config.toml
num_hidden_layers = 19
hidden_size = 192
n_experts = 32
experts_per_token = 2
d_expert = 64
d_shared_expert = 0
hidden_act = "drelu"
moe_layers = [2, 3, 4, 5, 6, 7, 8, 9, 10, 11, 12, 13, 14, 15, 16, 17, 18]
router_score = "softmax"
normalize_top_k = false
routed_scale = 4.43
balance_loss = 0.00229
balance_bias = false
router_z_loss = 0.001
init_std_router = 0.0197
lr_router = 0.00143
vocab_size = 2048
norm = "rmsnorm"
norm_eps = 1e-06
tie_word_embeddings = false
optimizer = "adamw"
learning_rate = 0.00254
beta1 = 0.9
beta2 = 0.99
batch_tokens = 32768
max_seq_len = 384
train_tokens = 261000000
max_steps = 7966
dataset = "wikipedia_en"
Below are experts of layer 5 (counted from 0) of a mixture-of-experts language model. Rows are named router (the router's row for the expert), gate (a neuron's input weights, with its number), up (a neuron's input weights, with its number), down (a neuron's output weights, with its number) and show model dimensions 128-191. Each number is 500 + 50 x the weight over its row's rms, rounded and kept within 0 to 999. Numbers have three digits each.
After each expert's rows: a language model's description of what the expert responds to. This comes from a sample of Wikipedia text that the model never trained on.

# expert 2
router:466552560441444444447437442450502545460461465440474475435563549451535547485551464517444451570486442543550416554543440443549553444448451456499535554448441512560490452555545449475535443552553507
gate13:494588563463425453571520512499560466487437536525532589510489538466493531488533442444488469579514383494575584520471563551543556463554476557677519479471482581517424467590459482657464452449508472
up13:511498529439480447531531499468616492488472524502546551559469510431503523505484471429445456576504419480536541543545511519488506457533455521678512470427540585583425549553473525513396467494529474
down13:453404422489447490517454529469530574491496508560610478443513495494479424517534430486490590526495437583548523481410414492500533502520516475495516525526540508463470564506527478516581438526514445
Table pipes and line breaks

# expert 3
router:502564542437457448453445454467485548458464437447493482445565518464540561503562454492452446553501447562552506541548459443549546433464455536555501568453450510560426479551543443449536424565564508
gate0:462618565460545601517525432504547487448532515551351447427538469474423514446575486487547429524594447414498591633450505432537611541481453589570498479459439509523537550582528478525498431503539485
up0:510631560478556529502504402446541488431527514572401442486492485451453548387462561559571455519547492430498565647536511453488625503457500565602478484419429492472550543608578492547508463547540460
down0:532536437485441591470567399481569503503459485460439526544542465519509496537536590433457439406543549428404448487518479484509492505533520461590408490476558424509444485482531485522441575588572433
Line breaks, prepositions, suffixes

# expert 27
router:461559552455451444442447469452505533450461447448480501442557502437561559491548449506456449540522436494561498545554433450551540413436440510518531554451456511554465437551552438458536434557559490
gate0:426565505385659514460518463475514562510453518543471499409468539544388634559454556490464388572468488456524454531509418493507506491496477446493406528378588482465477509592549472477476520500509460
up0:440508521411521475461571517423556506475553550435463428406595363524444673504472508472518431561448418424551548511488439452447481530517496516414406483509492506491528496538489559525413510492495513
down0:477551493526433514554553408512441461465468555456571479542463511471525533414533504436394443582598479596453428429543464513421447466456427506455502588580531441514571527575546416536563508453423521
CJK characters and word starts

# expert 15
router:530552552449447459442432405441499556435445444454429504438557488444535546459549468535453452557494451525568531556536448443555553433437459486492515545450454469549466459566549453494569447557556544
gate0:490462487475509415505589576480490534481509500489502503551575566445475511456422461503476414477578435380391496558588412456446637485502548474553594507477429532554502522448477505470498555447516477
up0:475454494449493440544531524499541481468549560499533525512498494544456479421405457537495491530560450456334474520550456462455512511587501533552571556469481506462511528452458514508517509410514425
down0:490546519569483579486547541551483541433599597487610498491536509468466443468513595514537495519529584531542568408421473500587445516559512527498510413498464504561472567427498551516483465532532478
Numeric digits and -erm

# expert 13
router:539559553447446450440437475439504522463445405452485516439570521456536542499551470493454446556492454541565500546544436443556560418432457489463520556469438470557467439553553452475534445543543477
gate0:549487527450426537462492431433506423431457496509475505438451467425487570578592443496429487588514517495491529494546578493410576423495475454528496477553469434379382544470489508513499507495510462
up0:503558500583524485470522484497487551536450585533557474520540486488519510502516479477493477537513513485523493500484623511570441424422427459522587544510533524523464665569515448515551467328442514
down0:472418428526465472472507461520386524434442404489597492525462533523491559532450561412524482485586408532522376531510440480547451492494498486434417527536545493523526432448515469462530521528572442
Vowel pieces in names

# expert 30
router:530550554451439445453454440453500544441456446447493516448549531452548554490553436513454442541497439547546450546531420447559542463439449501488505545455453487549464450552574449453536455554553515
gate22:461523505472471482391495434508534575485534535461612415446541534500562534472556501492501475577606482430536592484417400403560578543550526569491498483427458550471438503434505519454489551507542436
up22:394553500419425496370512533484443599548471500502551454415533531530596564479544574472509491536501487464554537532475424438527536522388503547562502504545469581491506411534541434555493573525537394
down22:592429484596461544555425467549447493565466540438495525544501438396522478433540557528485458571514489476514545532565469402578596597476472588516493513437424595573601426466524502496456486515450580
Cyrillic letters and -er endings

# expert 10
router:473544554449440447446437438442472534451436447431441490454533510447551543504563435543431443564491457530568536539545444449543564440445448544510530557446446455557445442555571445530568456543549452
gate0:477578476483485454476536447516480529532464499508475521495555533429516568508471487554573427466390497486517464542510553410538458443537448536494451471414477477545525584520489482485501480534504568
up0:472498495466470473464482350470494534511480515447451507504598524520540533462467444554535432474430477450534465522503468428477606467493563442463546543476441395535525510540434566517525475516538565
down0:499415496503456553456557475539489605428449504496426474428466532556454448543487566614509558529512577471471547461476543571524456452514472528452457501509560590449450533572496510527521492480490443
Commas and word endings

# expert 24
router:490550555437447449449436451443528547452455444441420528452552478445559549452556448541444445548479456560558481556540459440555561451436452475463493560448440491554436447564550442453565448547555525
gate0:339439542397577527471542397506479495503464450466455561439578494475532527548447489569432487624476496496494504473516499384443560467556507471453553506548468480569397525620566396417440428484586504
up0:409433538485547481481501479505556497547436385495489562555425498452508502434475494593437516442465587497444531466505503405463554444561499452501562511524486469576461512532485458365447453511465523
down0:515543583631469535441543456558519534458554459510571413578437487526601517485518522516527601466578542508470464424447457465518588468548498471525375484494523469541455575501532486455473493502500450
Prepositions and word stems

# expert 11
router:523549565452440446448440432446491575444445456440372514450563501447558555503562458521443459548506441541549435554549448448547557455453452527484490559447438503555496444557552454376550441559551512
gate0:534483496498505304517489459489478495450499478487550569339486546582550570505427472518513520521515501459519468472529507428552486369507522461489562498549305477452538472523511543470506593524511507
up0:452580632531532506469536504444420497410490466519516552515423505485494552544500482455529432532524509471520489575569655494449488479498418486494462537445558515507536490469560451470519568512526529
down0:515401514524503444565521460489476490481460461491514416388484528381396446486500433564457491536415448523448482602489502566481535479556546494480434477471383503435434524546465495507577455492444517
Year digits and quotes

# expert 1
router:505547546445447446442439447445485533459449435448444520449558462451539542453560459431446440548498442550559432565558440457552550448442453487506494538457447533549448436547573450436591438551556529
gate0:443514581508513443513521541503518462440471536433459501499517492436535447467507475562419532574505446527476587435544515525465396522525420539551553484511404532550535524500535446496507447507535489
up0:420515538535512458525590486536531509483536542399496517501539531449520576495504399562410517537484521507545483593604477474466492538523522560507482445431474603520524487518534479549456539535521532
down0:457448419606524577455424473487615485486569580520521483437508533492465501528563496498391511414503491465565444473485457522518552497527427488504528449491590520507512445514570465571453484580521573
Mid-word consonant pieces

# expert 17
router:505546543447440451447447439451467527456443450449441515454545533442538547517557442541441449559458455554563551535550452449560544438442446546496505554428447501556457459555558443446558432547559514
gate0:476535538493498522430480433468527461568479431464549520497544289414561521512557589539452493490478431480505536593514392412446543547507456546503544519446467574473448471564434493504532509496536409
up0:479430522472481412483497500452428496544496520404473479496542385442628549484528561589466438511496474528442452598506482555575521502513392510494548572416491550563546567582476435487499527441532485
down0:546471597467473561506535491497540526420495426481522597480457575551516470555460493573469575558502506441420489526428412569589463482466509569506408494509550547483599471533515507554489482472418551
Prepositions and mid-word pieces

# expert 28
router:496561554443444458456432475451506548453446450440415476447550494454521540518545438494444443561503443560531499557536462445562568461462447500499559562455450519546443442553553435429547439555543531
gate0:505556517460421414399540504501509547439457540440446519440510532518565544456478516532565577498459439498475489496487547480445484479465518530561548536506424411566456461399464497486440422451563476
up0:519534494531464448439468435439443454545460463505504576548531450453476602490496473455502588452469526492520448466504424508500521529404546509534514540445528411511535465534416464518503364477506457
down0:563499463513558450512539437471550479543576521562462528494471445628519568448556478525491560534422546485479466466595499441429478517425534446471532569443581472425526419503521544487487479561493589
Digits and -ition suffixes

# expert 4
router:510544548442457442450459439441476554460443427435404504450543530441553552484556453533459431542543456576533474538556448448545557455466447520505506516434464504550475447558548451470544449553557500
gate0:494613492462457450442512493410384504425491469476492462527565570489493532611456487474420410511517532556521494629463512447534512508481491479644475522465461469446495589479510462499450436516504504
up0:576514474424493454480489560489492511468520387478571489508624495509481521584486511456579393605499521533524568529419496384485601540557521555639482547540441495415477624468530537436489515520462483
down0:520524521480425497428528478487530504498411574535512446480395466487531493608516463439509472461534533544407417521563523570597442580426452477440512414447438527527462541500526568513440453506573595
Table pipes, list dashes

# expert 20
router:541560547452439442447444449443485542458438457451448478438552471444566545507557447516450451551512448549570482545557434441553564428432436496460525540446445463545465442549558435443543449550559510
gate0:411473512403479478440448500446465458528465507519528581529485505447538523520507470490444436503469519440492530541557481476508465500446500457447483537482389485508502572523564458417551470495576528
up0:399525524410501439401414464447545407483465496438528484524462491459575574551513510548541501509465544411504581559500440470522457482451459477481440534515447499522477527547561463472577496526557508
down0:465525488533496402533467546432587501529541494545507502482470440449477533563597481529503463387523497583523503482393459542466554545512564563521500469473523540479578497463495486494434516531505580
Commas and name starts

# expert 19
router:509549557443441457441446442453495540452443465448498466446562496448533544440554441451440445570428447542558482552544453449553551442425438515476501550437441484545459456557546439523534440550556485
gate0:497525595456512465558449461505605472516386503472514507357409459471504519474518530473514506509463409498549529500522419446481482548512542570529567466498540463527481499459496482546489546482450490
up0:473460466490565465581502449442645450436409535447558478485478432459492573407479477482459510570417453497567531490514456513468544503426560471522574483451544485534522621452530419520497545498476524
down0:491431528484449462537540487449479497562558480468507549601488430522461501491603503503495583514551448431492536497488491499400445514524602532476535450406473534566538436519531572484557567482440514
Periods and surname pieces

# expert 9
router:475545550450435446437445447451434548445448446442568498442546502444554551485552443524459454572507453552548513561534447444542570432435450522528479542451435497554438480559553450383538434554554501
gate0:513512544489527565511508434507501478418565553447486511504500520472503527477506465469447428558502480473501525615531442472541518330470447463555449515454485519519506448509580478539585507582535485
up0:519561514479459448484479398398527523504566468470484483537449504463550438481545484424500508467517534442533561501533455499538508545534417403538452554585509576532523433545483490562693410494527417
down0:437520484510475477440509492584476481463457474532570479562417566541453447517546525561448529463537543461521448480390500411495460486525528464496593542466481530577461456503490409393480507534570514
Numbers and punctuation in lists

# expert 7
router:514559559441449454440442479447505548440444435439472487443558517454549552499560444511456447554544457566542478544546472455563563472453451473483509564443453528556423453554545453399556450563551509
gate0:465570488498474481429455582490510429480464508459412471498538490528570509452491449522493570569471500530555390523540512486522517489429435395524531511472449469569486607573490457452470432497596496
up0:449504484435442552382436486451570495513464492508457421500605508481554542490438492513436502602439512470508502514429537515518523518470455516456496465436423469496551593496439413489476492555509476
down0:536585358524532566493544482478480455485640599567530521588550397547492614496458536519439471373611439525489527511509432604538454492521472527564501520456459477449502554491510489488557426468541494
Year digits, word pieces

# expert 31
router:537553539451449451457434445442434562456451446450352514447550533457553544546556448458455456551480454545554487537552454450571544446451462492488491564429452484551446451553552441408532448554560471
gate13:546441530416524450623451429482478480508478464397553491549407467516449519537427478555544464519522494485526447463550469386498577502485511575505497567567501499533456447519555512484524488481468476
up13:430445480499515472409499519495480542475503499540563482457531514558454567519477582463559519500479505543544529524447409440647463498520498682548384566429556512490457503466561494488537403498511482
down13:476510566541429454512512442580512396603495485581489477585440423480497409436463498598451497506539564504441555530507508474502523468520559608493499514512551471490480651452444503454539519499484534
Table pipes and modals

# expert 12
router:456547552442450461436446462461506549474438478448410453438557511449533557489544446513443456545500448565566489564537433449554551452433466533541475523449438509560448474562566440460542447551551500
gate0:595541415500471375486422458505493566457520505468509503374517455505485563530496517462492536480521501505508444484554515488500460477564506374577585653550552491508504541520499478519439471573499591
up0:549527448426443472501503512473498586462484525446506510465473452502453558551508475509500442540527529507482517555531491456586419538518563379558514603522513529547551481560431444482460449633548611
down0:360480509500536555425497526576610450503467500410476451491463514528467518418504524520553518542468503538594419511566472425583595475580447456476432517504423539420541528519458473590456500598529498
Dashes and digits in tables

# expert 8
router:511552546480438430461469435468489552393421467484488570467535467413590542496519452506449438557474447504543511526591483459518536465473421447486494521437484493540435461519516464477536487548540548
gate22:456526497471507457400402533417585559530545455449475571491428474535504542553543491523416531433510539487578539613478595523475472513530493665569480477531405566519511408558503484571446490560429394
up22:383475563438458516463385523455604446469524398465515481454363430490536574436473477498459512489439419542507447644513555532486498492509410566512445490576430556569449522560489528632481446535578378
down22:392434456449464474473497510576545559454500430554493459631496439508502463534484557489511577533493568461553524487464502515408422452493576502519473529590557492494489532514419412510598545468524560
Word-initial single letters